config = dict(
    n_layer=8,
    d_model=128,
    n_experts=16,
    experts_per_token=1,
    d_expert=64,
    d_shared_expert=128,
    activation='swiglu',
    moe_layers=[1, 2, 3, 4, 5, 6, 7],
    router_score='sigmoid',
    normalize_top_k=False,
    routed_scale=2.0,
    balance_loss=0.00473,
    balance_bias=False,
    router_bias=True,
    init_std_router=0.0362,
    lr_router=0.00155,
    n_head=2,
    n_kv_head=1,
    head_dim=64,
    vocab_size=8192,
    norm='rmsnorm',
    norm_place='pre',
    norm_eps=1e-06,
    positions='rope',
    rope_base=1370.0,
    rope_fraction=1.0,
    qk_norm=True,
    attn_scale=0.125,
    tie_embeddings=False,
    parallel_block=True,
    init='normal',
    init_std_qkv=0.0398,
    init_std_o=0.00996,
    init_std_up=0.0398,
    init_std_down=0.0063,
    optimizer='muon',
    lr=0.0148,
    lr_mult_o=1.41,
    beta1=0.95,
    lr_head=0.00972,
    grad_clip=1.0,
    warmup_steps=50,
    schedule='wsd',
    decay_fraction=0.81,
    decay_shape='sqrt',
    final_lr_fraction=0.1,
    batch_tokens=131072,
    seq_len=1024,
    doc_mask=True,
    train_tokens=457000000,
    steps=3487,
    dataset='wikipedia_en',
)
Below are experts of layer 3 (counted from 0) of a mixture-of-experts language model. Rows are named router (the router's row for the expert), gate (a neuron's input weights, with its number), up (a neuron's input weights, with its number), down (a neuron's output weights, with its number) and show model dimensions 96-127. Each number is 500 + 50 x the weight over its row's rms, rounded and kept within 0 to 999. Numbers have three digits each.
After each expert's rows: "mostly gets" lists some tokens that are sent to it at least half of the time; "raises" lists some tokens whose logits its average output raises strongly, later layers aside. This comes from a sample of Wikipedia text that the model never trained on.

# expert 0
router:517513443474429543479507546448445533424470592551477415490521493499454547517571511525598548520518
gate0:520445362494522490457497396535550422405496496492535523586499457493571549517499461517581486523478
up0:549461443562509523477443563554561473495525420465560470540491581475490448478432492475476439516496
down0:485486513508513483482411397422441495495551470422351483459550506462498534476472546434581464600542
gate1:466436558452475538510439550479518495448592470655443516526483484405460490514580520439494516541437
up1:458422473478460508508553560484475519410503524498507514422369469540385505610573426449454498419458
down1:506453548494575449556465559509507470454523430548544508412496460529414528458453479492502530493517
gate2:400636479560412459550471478451475515465415595487520536489568522466465586498476564461554523551485
up2:561509508501462445443570495505624543523435459470494510497491569548475508490553489570552407485523
down2:531462561418501476460494379578510505510595564429537497481541554502492567456545524579583567432523
gate3:454478556489441449542495617526427554405370445533457485420471447534557494499439494366541502505534
up3:546476448421447451529478533520529491469453475375500590526510611521547473481504461544495511521527
down3:477428417483521468466561456617521442446487457556480423516535517522500413448526512410542447549509
gate4:496475501426487431510574415525509483546511508460465520485537536545500536541493414500571517514502
up4:559619537512528451456548404514525474590536515457506546465457528519445523505503525514622533452450
down4:524531491604461484516533443543456473509480592439487529522478522512418473487546566508531500451535
gate5:508581563425459507529515535459439543500486528528537541490504505564493403574401501439501376515507
up5:559482411575550442549537569481560479425516582461463461502571537533565475595462529589513533462523
down5:471561613526551476536469434524534495546530380499419441560533505465525447521524489475512511520564
gate6:370423503504465542465494518566500544483520505528441493503480492499437462486521488564413559451454
up6:563474575499502549468457585495377513481481467539488462492495422531558492480342563513521531544474
down6:451491500509440542443567534463565522459453581465479459550475539526564512486478540559392502530443
gate7:524509514494529495489483562522489528463531518557406461475445421506588517344503457561579520530512
up7:479533442608536500498475498425467497513423469530442413471481457527464547584561523513454464415449
down7:574469531546614418505503568449540480537466509595418437462518522496448397475468501520495538491523
gate8:450596605446463559525488546455485474526514540482541470491496575492481452500560421457543467388532
up8:463536390460489549495479498396479591432404430544528503551467511509491522494541374466471555508570
down8:571547505412386589401485455542431497449427476496563494498513615468452446512470470522487522500485
gate9:475587533563477447483479574484475501438511432487568573485522513544506424527537444545532438429489
up9:524437409473495486541480465498417495493583531534489472501522472458526468435404520464486450614513
down9:451360553475491456523524536531538508511464407553551620512549426453511533508505601572487550507551
gate10:503500531538452607435563474553497447495451455457535546459517558539483469556516468520437560471491
up10:405402430614523433455544502501527503461575477432500447479572473467491450501524556476488570500530
down10:433505519482429503485504450481548503416527464532549469438414592555489450479516423473475517481460
gate11:448503540497488463583520504488428469451566457516456485452532440481522503517578560608493508594494
up11:464477480474553509555473504500569476493429500517492530491555473515451396559473604486503519547493
down11:460416442500455482623533573529565562494435533567515453480410502489492460487496507551458447502577
gate12:475500530409538466591558510449529434576508537498517452503554547449569466481525463534522523579497
up12:500572387480548494608502551484431529486550564444447540449440503488494539540529563532476551508476
down12:515521543530344520531458449497465498458513463529498443589486450517500577592461444486554558464580
gate13:494518537436511474490432369487538478396528428547490452507471531458516450564479450512427463414493
up13:432416554454662527416605401493562515538550476565542488521471559489466426481434566476523460545452
down13:567558508492494437568485534474555538474497489530401580480468499562448517526529585570441442429560
gate14:372424513597479558448391521544446507488486555564489543432529508515447467502426445426487507421500
up14:576465453591541436540572482543419480554581507543462517471510548531531469459610468508474467501444
down14:544513515473523391574511484549526464539500519521418423528509464518488544496524477432465541530560
gate15:494436482509459463479436456499523504486529520525473499505458499468413438544452425508528462495395
up15:458539600455528506434471569485537469482515496486526540503562419413426508513480467549528528471467
down15:523522583498554468457417434520560416487518541432547488411467524421478478430481311523473564435521
gate16:447426475567472528450426542442519441504557479440336544577473581642576522478527507467443550541479
up16:468488546469545571490548521429483478598521488395398423486440416423436469538511505488471463488492
down16:510525528530539444541488480575498472553433567481490486470456552498530474472526464477424531470458
gate17:475497476416454435575507540433552437523458493593407482533453533549505539535472433512530490495544
up17:479453493587444431514536461449499446573505526523562386503470495457399457501549462519486510601507
down17:504447501577443600589448428441548447514441439356506460472494512491500522471488494506470540592545
mostly gets: " Sal", " Ass", " En", " Alex", " Andrew", "ss"
raises: "ages", "aged", "age", "ed by the", "hood", "ed by a"

# expert 11
router:535475549481435520535447564483433455501479448480521495562479600549423492566450426443484560610458
gate0:487460425453524516468492421532541393480499504533554525582515511473520471536526454491543470524474
up0:524467444553485512514417515476524497495474426493568442562494578411509418439433549541463394555463
down0:488500501479529519434447459499409431491528487430420482440580518470464556447465512475555441700557
gate1:434423545488578508501539505496379507444606459594472562530525406446403536546531481513576474485493
up1:559432454504413529489525467498493528451489537495468483487373536509426505500493449393454549462502
down1:458482481567527556627475576525499452461495467580572504416408475537485543423425464467521505438543
gate2:520620529493387435532496450514505536508472554560523511451585450491508529435474536478503527545498
up2:570533418477420537413567491530651545553416488545522481478489571590532434499541478543522420481516
down2:495462569479540446503523453481478538569553464405521557583526559566490559530462604577564568406517
gate3:494548510502507552586525598516443455412394510567443490465433474571465493474457472430572531507506
up3:510466453468500518554494524484478460491483501355568596607463527521489482522540532469482496516504
down3:582434509459568452471520476577529439471508426550532454462501510498509449492567462420419476591523
gate4:548473492412514528531588478534505478478542509454507537514505501595488507519454475491582556504560
up4:547553500539556504422545464426572480616503519474499526392474467528484525507425537484592502463503
down4:495548496550448518514502497530466477520486565453403454515516518547463502519519517509563516471543
gate5:503550510467424503521523620477480498479513507489504515479511506502498480609420536410499414539509
up5:474497459493572462531541548484549505475488567547463436494593560499571470567494500604558517409476
down5:514560552540591452504507493503472495557461397478487355469457451433515470529472531494543475561489
gate6:459463576527482556448492526528490520520527574505424544553417521511449516488526494448441583487390
up6:531529579497472599510473547543474543419503548488539441476501427483496524486384561443531591532468
down6:490511500517425547495567517508526572438569572447494422474454560457526570555466485527435522535474
gate7:512479488476566495549517539496452510560519461601416506507485543569539489392416482555583551507442
up7:543489513603486488492552513518498424531518482497477451431495474515424463537560534526567502502466
down7:502472498468577413519518548484476465509429485573451458489483465569473389511539528513512525439460
gate8:484555560527477587523495474487467440582526507521484486527476590488531459505502380441581435362454
up8:449467491419532549499508423458545551450410395530445530505468487599558527527522382398463486525557
down8:615503496381364577474482523510488509420516467463542502523521559552457482527449467463514532501462
gate9:517536539569459522536502505475519484457505504457469576510543519550473477508581518516522492383444
up9:452439471506473497537520537543450452497582529507440497477523405465508481429453459534444435536457
down9:508401514507509475486496538498518511442527420559528560487535494456485503516569562517451539558520
gate10:473498481567440522495562464563533445480474450435526499506552537432492506568485484505390518490450
up10:400435443601572504504529498444488493501477486443536422491481520515427540521532451493508586441510
down10:510571552552436534529521430441591479448517454496514477426386582594509482486502405600420558440485
gate11:418521514441539422621530499535555451432450469502529539481468490496499452536548569539509505463503
up11:450506506448516524482440443526574456475454524540522535473520508466474407539498593542478427521488
down11:481486420560526528592467554549592537540437585592525463484464476535484534541473540523503467454585
gate12:444497642453482575539497451491538415548522525478484508499524604513515448497526443480533470534487
up12:579536507542494428520475544505463516545486545448550424427408552555515512542510539519436547503448
down12:498450482487392465591427443480515484424489465531447399538557516520448596515408521512549489520517
gate13:470527514482549489526410416514499462417522376508535468513502566471488408537438487534387504478482
up13:480407526390561549444523369486518472597458498597540537485426514456523478459490560468485430491430
down13:436478550498484423558511515491539545514509524537376533483454508573465450534511574546467433461588
gate14:474477543508464515452447481616556505489525523571550552442489572533506447492420424416533524419529
up14:515471493443544462559540530487457506483619511513485443425506550462551476450597453529456428523455
down14:497491466441517350588540496556474480565537532509476430478542469510491541511606558373424582522545
gate15:566467465508519488492396466495593497506545549509529587506460515491421414562422502512435446446395
up15:488536607482460483489489526532456403433493534478515618567578422461425481486481484510474513537496
down15:483567550502556481495390436518524430514527497481518452402497551406525460510429429531497514459475
gate16:496508510567443505442391524444539519568502430486452524451528545533499534526472446410441571485467
up16:484435512502584514509533573450501485596514486381430429482538406436493518568527478467487487487528
down16:465542521571547498543542527553435504600496543501502512428438445466520448448536529464404563507561
gate17:500495483382482505554545568457521427537451432557406478554474551531464535499468405487470529505485
up17:483417490450489505530509505439415450571512454413556392485481545530400435455546503520492473534533
down17:459434512450375654530484562474615469519506489428540550474479493597506547483495455510419536592500
mostly gets: " Sh", " Army", " East", " trans", "-s", " war"
raises: "ecutive", "ify", "Personal information", "ferred to", "port", "cription"

# expert 4
router:517549550434448593489470531473490514512512467505473489474455445578454557505552496513454518489531
gate0:512459419493523491462497393530533419460528479553488531588485428473515543562497489495558506522493
up0:491427474582475492473386468455538478497442429439571449503440500423536488479405536493467422578533
down0:449481501473466469484449459495464475541507494352437526508580570450537554482543486468478530608521
gate1:417425593462483533486506524513361525451552405634396558488493453450496554505510560465508513575480
up1:490398496474401489395540577474453568469476509507507544494415466553445504567560418470521497448560
down1:459504562576525475518514516515548442456492543490591526449530476558446546451445435411502555455546
gate2:460634473483373489503477479502495491486489595543542582519653484548441542481525557510537493511471
up2:540517471448452523413546461502623574544445507532538442517472590520472505497600497552488430456543
down2:447522586337497444503468467537490521568536519492584494519537545445461556521571553580516624432512
gate3:496495562436531429591471565510544531441435536526409460432465446497507496538449495359538598498562
up3:521459483506491475557506615488517473470494464422511478596488493492540476487503515529473467441553
down3:540430410432499463392532492546524446482447432586530492504523508551527480504551466443455455582513
gate4:568504522407532477451596475552550431539520618402485506537501512523491481550470452571549594514531
up4:539584573497566466490565447464542442570521524446461550504460464456432509470467532581566476479453
down4:507495443652406533522525496555523445541498551491438519504480535547456448494486548503539464490507
gate5:561537526474388480456585579566482491453478517468523530456516546559506445616447508404525387447479
up5:478518455509562492499496572468474502454528508537502479539575584546585476501453517507509531441471
down5:479562555498569467526529540522502478519525495463461433474475512416513512575470514453601477512499
gate6:433547594482523615517496533495513525452501541525378506529447439473401508483470564574411528489468
up6:550476555505518529524453598488478527467515534501505443429473414456500511498344569549454585553546
down6:473502467517465489491564555508593546430511576514457470526486504481483548490450385528444501539476
gate7:531499546525549559522521549540520473438524475556448521480454488542531468480560498604599483462461
up7:519499436550462504516521451452468494545444442538431434472441531481392579524588543500555490412519
down7:541506500450601379478562523503488484517454443511570362477547480485494383505540491459577580474471
gate8:438614572442490538550544538479522464531556533441508432485510551506463514459522433497551451414462
up8:468481458441534553505490428478549518461437413516515536556427524571510567498508405467468544533482
down8:596542502428434570492483533443504476396513479486488483517465553513463483500457470521519524552497
gate9:531569554573427529519449553496482551460501454513597532474559537552503524528517407534484551421471
up9:454380509482472506516553546553411430569558525447461468476493521364494522440453543430457494593462
down9:480448566494469503540514587448573436462474489555515652565546464453500534538545465563488547539540
gate10:470513536557436561527556482602472442438478406452532480505541445453528510602473461463416544488491
up10:496420455560526460460547524448550528552544540468555436479527512494486478530568506556491597481476
down10:466528568560403578547522421432572508427500508494546481515465528572508515530464452490411482469457
gate11:486514587551527462575489526514475490456526457496472540473500503435465507419600512546514457494530
up11:466539504480517542578449475535497405497427558534460521457541505502435457495464523507435489541465
down11:424514508513415506500517601487535559524402555567511499449429509473528528556477516569471494456611
gate12:443485552433506530580505456499455486564542502456517499501571565534541483487546467497511477519500
up12:534498485480561475542469593457458454570538583396524481406397528482496596526552561569436515530487
down12:502494553520442472542438413492425452470561487554487520571518459570543510543524469404548535475591
gate13:497527549453537467537368462515540490475526426531454489476436551444505367577456461558452465478480
up13:526428467456587559465549384480583476548475482553544451540385606501472507417405592478529414526471
down13:472480503492434465564456550490502543484528543555385520488420560420464522547569562541494444429622
gate14:457462503547440548487475527557487499468466476542492541474501610547459489483395451432469502422526
up14:544454470569549470603546487465452537546540481545488507471601541490520465414580459516437459555455
down14:487514524432535371560571486471488497570566594427481482519560469454548468506589503457436554511590
gate15:507394483494535489457409550455583466501503586549490513498541497446434421564473413525466477446410
up15:500444598415483527495526537481511441503492505472465610541522368404485490510514480533490478490455
down15:522483534522471517395419454446556431461497594441503495431535504433494456516459419543468497397479
gate16:463459435484415512475436548491533541552556465439399528515509559520495522528490434455433535499482
up16:465457488498551531488521516424497400558533436390442396437511439458424502525492476446468455480501
down16:470529540468599537606483506456484466521525549535436512470495463488485410529443501509420570476478
gate17:490474477357474470591491484498563487484515456578451533560434518578465532501507479480453524531470
up17:497413438501510461521538454509452437487466506432501388417482582516415436411498558455488465577474
down17:473493544513430536548510457388606494490449447410418536487489490566457585476527469482374533557511
mostly gets: "u", "o", " Qu", " Gu", " Se", " Jo"
raises: "iter", "ister", "lected", "istor", "hen"

# expert 7
router:521488508517530458516410531460427486474500551506483565512594488426510422466462479560479493539536
gate0:503420421492502500482472421477527394487514497545583506564542475460520496517503464485598477563452
up0:514485466552485578466424591538489469482522444451543467561476556447514463494450503523420476558500
down0:543524508492571489491423472510445451495510558405382442464540536442443528497483453453516466666548
gate1:399458497580532460586455525461452425567581466665484551524458462429513553459532474472494483512414
up1:510444453482479518507528543456430537411459565474521484485401487558446486558621406481437549488462
down1:486522543496532477570456522515525473461518475568582530466506433506433499498465454501550567431579
gate2:488549534483441402545504414484466519487486515513468507501619415487483522498545564522475518570505
up2:554477442449448535435567440480571528534420441549542553511549527608574492485604582518512460501549
down2:499537601436539480457497436488558504580532484446568477565577507499486642530539602564514614445534
gate3:532458574443496489605490566510523476389398471545463542512435455528496512524485510387533516524532
up3:491475451529542462503480498526513476511498489371477563582459538512529393583521514508488445455507
down3:481481446489500467486538460590552496560494429578549527534463542525493464489473485480475436532551
gate4:479465485484464437502564529544469402443495543455544586537495547540543482500414533551576573534562
up4:553557560493559438507514470481493514527511468506465470449514428485501437513402570556531523431480
down4:566533469552440500536544519624551464503510576429430452489480454491475476439546580484583481490466
gate5:503602508487419455517522621454493512523536538501514511499518506454543473572437522398513445462521
up5:466548454588538502575502623470501514499474580578409451524603553458521455585494483558578495439508
down5:477557524511535474566467452486504540546516398531491411487493468470515506518495501441530480509486
gate6:474429555484506531506515545501492499507507461557444567487498514542439510521408547507444560479441
up6:500530559502470558540483539449433493455555566506496472490456453464485497466391525454436590571497
down6:507462436520441520487537575449527472456489543420529417496488524526504545529516565516422509475468
gate7:500433491447524485539529499525500523503551445513472566513445481519522538431524542595559576645444
up7:538486503497453500535558505422442436508495494507501460447495500500457501564556445453517473448468
down7:516614523510541418494549529498512502509513496576492408488500423510553406432530609454518538433557
gate8:472617559511479532574509510446507536535485556452481500488552524517475435471529386477553455418495
up8:435497489471511487493466436438539576439421507490505477541509520462516549457499418468470493488513
down8:486513527385424578483514533452451483464488427444491520496498538460458473518482503493474595520500
gate9:535535588539448480517537491431518590466468415473554483556480474539422451464559492557557524510416
up9:450460448474490562513495544546429492545519581495513461488547410480510519445448469458421493518506
down9:472438604508555391496517513492465470508517415480438613515606450390435521514516501551448460455585
gate10:549472574570448606468510422507514400517459488396469504477530506543522567563441464511459539476467
up10:417423419613534478505516542444513472480493475484515429467516475468455471528530462457519576494468
down10:508561563537466577554551401436575511425505470533529424402345564586487477530449454473426529472519
gate11:441503609482563426642493538525517462404519526472488550515539476491471452518534528564542528511496
up11:412523489433499498538478449549547461501492479555466552436549488460466457506488603500472464540443
down11:457485463513474563518493597523523552532392534588511403525466473521487478525487465499512437482590
gate12:466516605467529561590497515444521449573535545491496479540565536508563405551494523500514457544552
up12:567510480477479500558506429513461527492526537440516472453412568579486549560523566534432510579438
down12:530509460509341446518477420507513492488527485470565451575483455534449525508428458469542513515594
gate13:518514479469561463474423488442511465443571443547485515508477561497496449541443474553424477501463
up13:508392565383505544491519368451568459517494494568567516498430566465527454462422488466529421503493
down13:425515512469487418535503554429517500512590506611403466457471492490424466500521561525484439432550
gate14:457427478551458580485467514510440521510485540570528460427495482558529461475389536514461469395555
up14:540521479522565461522557470521441582537613504525517434466456587474561500476576475551465487523481
down14:479536479473477354515562464549451485579531523547419464529558482499546533538591513498442558450481
gate15:564459493434467501480428480494566568540522579508486576472465490468428407578485472548484455433444
up15:485490620461468540547569591494466432459533492484472560546518456469491449498481467527480521507476
down15:447535575537571521494453470488507431491552629513502452481520555360476506453452383504462527445503
gate16:464495469578449441453473522459547574482523502462425555479517577594528569459528525487457523498465
up16:483488489505496473510546567396419452557448480411491355447536401424443555590516526508499531475542
down16:406488519624564460561482501508434546524493523540501517491424549447537461478552519513433523485524
gate17:518545460350499507574531488471535405553406504517455521552524523579471482578439454513443498546524
up17:474435457519450487533459463538445466544551462497536464464490562523418413501480520505472448566486
down17:464402516524437531499451484407592397492502450408501507431493542537529595476516392524414547562555
mostly gets: " A", " Th", " Ch", " An", " ch", " an"
raises: "eneral", "inemat", "ellow"

# expert 8
router:473594528558496517455449461427481503546453526430506480424473472466532575507562445485464524533534
gate0:474408412525520437459497400482584384486500459562576496556548459490536512508536453498515473531494
up0:538504453531472551516373607461532457511500450490598528551459561395509432476422517477423415534469
down0:462486536489505496450443419477448445489452525466442474448551531507478508486521480525584437635564
gate1:487473554497498509492494550567453577503557513580402513455447425481453540549567508510505476527403
up1:528484529528450524449521542458497515463499519488511516407411490526447488562563409408503535431488
down1:509519505476541505619492544536507465489551480554564481453448465476413505483450466486557556422511
gate2:415643580481421411487511398444463523469401564552484532469584470508479536445479563480500562503429
up2:557520460456453477402562488528625592545478459511519485483525598559507471471560430540504451436534
down2:491461581420465469492479389498448514515512543474499504551613499533455598502506654528551592421560
gate3:468462523493483455554494556571503487437395495575426483429467406513522536539416525413574535496507
up3:548463480542484470572541588452568504465457518391507499572513575503536474548586493481444528473529
down3:473513435476489461415552501548597453460418434605526510530533481533576427508495476417440479572527
gate4:539470477443492485534590459514536479512526538446540560494579521570456489493435459536568579500529
up4:561584577498508473456536442498498499582456509504481503449460480519426530472453562504530445441517
down4:460504546605423484520511436519533470492496568494491540518454508458430486510530567475582467452528
gate5:460616531447450413444499581500552510486509528529501495416469565560407492569450466392530479495462
up5:526464419581581472544478554476515530456468558529504461512469537543522452547424526563556446522523
down5:474596587545517492559541469517501498538502413454443402450555481455485504573487476525522414593470
gate6:460491533540487582543498574551488533526471469587408557523423514475431510515472518516507531462513
up6:540526529557537531492449590517473529432495541483483453450478399535525486467408543501512632505421
down6:545506497526434530445582575484529557445499553449492502497426629455553514508427484530476505481468
gate7:470460482460505524510476545481532478493544508534524521461414488529518516440511535531540464482488
up7:511484457529450471487493523493433464521441420510441462451548454528469527539576542474436497450421
down7:507499529555589461496581483512525474550448446590472418466510484463471342494540486478490498462495
gate8:450583523462466523552494434494525537599579523525479527468466572468476494533547412445546450371445
up8:465547530474560560509491383430499511425430503454412491485474488442490512475577425432511515528546
down8:611533471366408577485449495465474491482558460493543483510512542508437502488465451542487512503463
gate9:505594568572486509552483474490454534474538518504528521451486481532506434543533508549508491546390
up9:502455479505490520511551480590409473508624515513490508519573454453471527420436524497461432600503
down9:507460518489462492519483565477559414482526427512518606527559455406452484494509578480471537502529
gate10:449492501539427562441527504553525470495432439433512477476529522421512468566438468478426538470482
up10:471349425555586528530513551484524518531480499480574403513507475545386443489527451500464512443493
down10:533550572517476582500550413449583520448577463543492490406392567574505451463471403533423484457530
gate11:464497601469535459578512545498556477453474544478477540482536505462498451494553546500551477510545
up11:401475529470512535553544474509576444540444483510481559454570495456509448452515582486483483556500
down11:489482529487492540555477563488515486517436470570511387494440468522488501576498519556444561455615
gate12:451522570443509573598482443498541472571554510465495490546498506524573437472561502474499481547562
up12:571487447461552517471462558491498557533517568403469471459390544532555507554586564569431583492472
down12:476466522521363503560450440500458480561527451545531472628495475488510570528468470396533544525493
gate13:470531602471510492535371495507465417477534444486522479486494505474441462555482457547342429481509
up13:498411533365597500426533398504543505544487490554502494494483516438494442442386526476500452541441
down13:468548520448432422576466540484547534496546507600445537497464479494462474541529535575482501484613
gate14:407439514499461586489461479543476486474436490579494580430449524501466409537432410471457479438538
up14:512507473519509475566570447487477550502558479490484456478500580480605510477575471538469466450489
down14:462569471412505393546490510532470471590596482505472481502540438441498534500575521431488510539585
gate15:515447449453513511495380523459594515515573531532475566519431507420423392531467422479490451412370
up15:520504602488522521476513559500488435454558469475502588573531405431384513468503494492540489533464
down15:470530575546581489505384453453587425465526569477480500422527523472532508496475382543444498431491
gate16:476572489448474477519427481482570524531535459455395503512519527590561498487519514470384567461490
up16:485465529515541573473516584468467434600474497372440451462527430428504565570550496480476504438568
down16:504509537536629501511498543609523448561549505545453515479483452465428491524529493462410541492544
gate17:494451467370469526538550540474540369506488460503441523526476491530482527497469423507454488550556
up17:516374444540481480556516482428467424451536502446546404485429535501416437437506507526494514524536
down17:497378533568451580523498481368523457466492468419516543417464471548498555425508497508456518633546
mostly gets: "ar", "en", "av", " David", " Bar", " Jan"
raises: " times", "ymn", "-day"

# expert 5
router:514429494531535551486411453505554523433454490508504511500480513548544555402535486479477481630502
gate0:506446376454547485527457437511514447461513498500519546618507482480480570512511430459507443550493
up0:552484465535516491500422526488575507460454452417591475579490497477516420500463558538430446542469
down0:518487498557558471424448457466412530556542535411459470475576536467459509469504502483495479597588
gate1:404442527519512498464496448479390448458605450551450580487471410515504527445510460419556479498380
up1:540459533477478547468537526476488560386471528465486530452382466566362527525572445437466508463486
down1:487496503514528530611500513493556425408527495571559518467457420552433536485454436468534567455559
gate2:484624536499385448452478505444472493489444602556504544477611395472486586468479536442553508528467
up2:526467451476484460426579497498542580526460472524461542544465514567508550500541480562529382487478
down2:561508606458503511436538440541553544546516565429512454531580500498492570467601583544512511408514
gate3:444459487488504515556523555540549497441387514584461484431500457499493535472430497380568540550486
up3:423436438509458471521489575525544529439494415350473533542492564574558487504547504466485490411537
down3:545490502402417430486504490573625441434521466561545448517466559557514481481564477495407524529533
gate4:509457469385515400534585530507497461491533542494528549547497567553512513555435418487561559516535
up4:523557523532509423422529457432528511624518577471525535467403511502502512550491551592590560442438
down4:530539551577400507501502447589504421498478596461427461501495467500490436470480574546524514443524
gate5:476551602484466451557510574492537504401506499524535472474511476485509485590437487409484405512519
up5:474464455556565475537541573448447534448536538540449401552575626561536485540473481566527536439505
down5:489505544513494494528483439544538488534485438451450391502535474445529489540484538480554448540555
gate6:436496552510491559492530483552489552487551482510412501548466505499438514478467512525423560489461
up6:545470606472480594512541557523463529430511503504441451430480425475588527450379555446459621583487
down6:528460455507439532493577513473547506394506580468467450503496570520495503570463542538431527459437
gate7:511450418469472529498506550508516520476505519533501493522369497550546533433532474536524510426504
up7:487553461529503541465507497448506486470446507510488437424547473535452500528575558513484502437398
down7:579462558507609455535541536563589534518498459532411434483570543490494364505518514456546586486495
gate8:473614566476501588548519505518473453492550551484493524511453547452522506496547410473583442432532
up8:392514478413532528494428425467523561425411421481523474584477602516480519472550470420496504507562
down8:581526457387400583509469478459467459470544470470518495503532559528430495530471480510535539551515
gate9:572526541498476547561505532507468580431509483530513496496507528555489370473569456465511468469403
up9:522414466450516445542500522529417410567525501459528494397534489435549558432482474445448435560502
down9:493411577508484526493505563492511434495499473554540640541553439402458538538511553531461502484568
gate10:482508562613400527476539438555472428486426477462553496508509453503470488563498496500423552463471
up10:426401485658530452492539436472532467501482453423525454425539492479478507469507492525459542501469
down10:481515550519470478539473435469560489445536535456510478406429590612525442441460401550455495442526
gate11:485530530514489450596562486514538464437468466445515511501545506486532443545538552484567438555559
up11:407509495477555475551501416479527509440440502524504533474506520407485412535519610506513428560510
down11:442496475524523565534524592507500599535413567575575495489408514460463475544448482521505485526514
gate12:391497589435553574579468463464521432512531497456557460515515514481493465473464482560461474614527
up12:599494421504489504491493533549467514519587512374531499458373496545470560453527547540404552499493
down12:508535525543381476501434468501484483492458490543465421555560415510491516568487567418518538554581
gate13:553548579486530510490344402482577442465521420530516491477461548482508478549429452551443489476503
up13:445408491392587460470519432451567460504499449517526487537407552502513436477502534465497441566523
down13:503486534466482440554476543479510505472537486514327521472527527526508472567563619551498449471542
gate14:435480477542507592492503531542505449488473605516531564448561512543471488426383463443485479435496
up14:546489454520533458599535473505420524523564473540453540475564574450536457437571453508473450564542
down14:548518512467512403566539470470467468564544538493498437563575437518484560547614536478483544444553
gate15:508472447529506488419404498492607487521569571531494578469468452453475402580451429542467504421446
up15:490530620496503468515459499485494439457525505507491563568514425454436531513478497541475548493449
down15:507520533504523480456383434488537414469542563423551511435538519381462465493435397493507542411461
gate16:469479496560413498456429467503508522485541447450411534540537562534551575547488463426449554521475
up16:496393440527514585477531546403447428570515423359439394463507402484452473517500544485467447504497
down16:483464483552583431577449445545480509551480448574495538399429449467491480494520479439464543497494
gate17:506459495391518468572532572481550471526486447539418486525522547583531492508484413508479448560478
up17:492415404497470491534595487459462434410523443446569398458448522497407445460558520493467507610512
down17:517427500542439628586430436410623475515542423424463499464436495555524563428493487486455531579482
mostly gets: " more", " St.", " last", " most", " other", " two"
raises: "iment", "orship", "ement", "ecutive"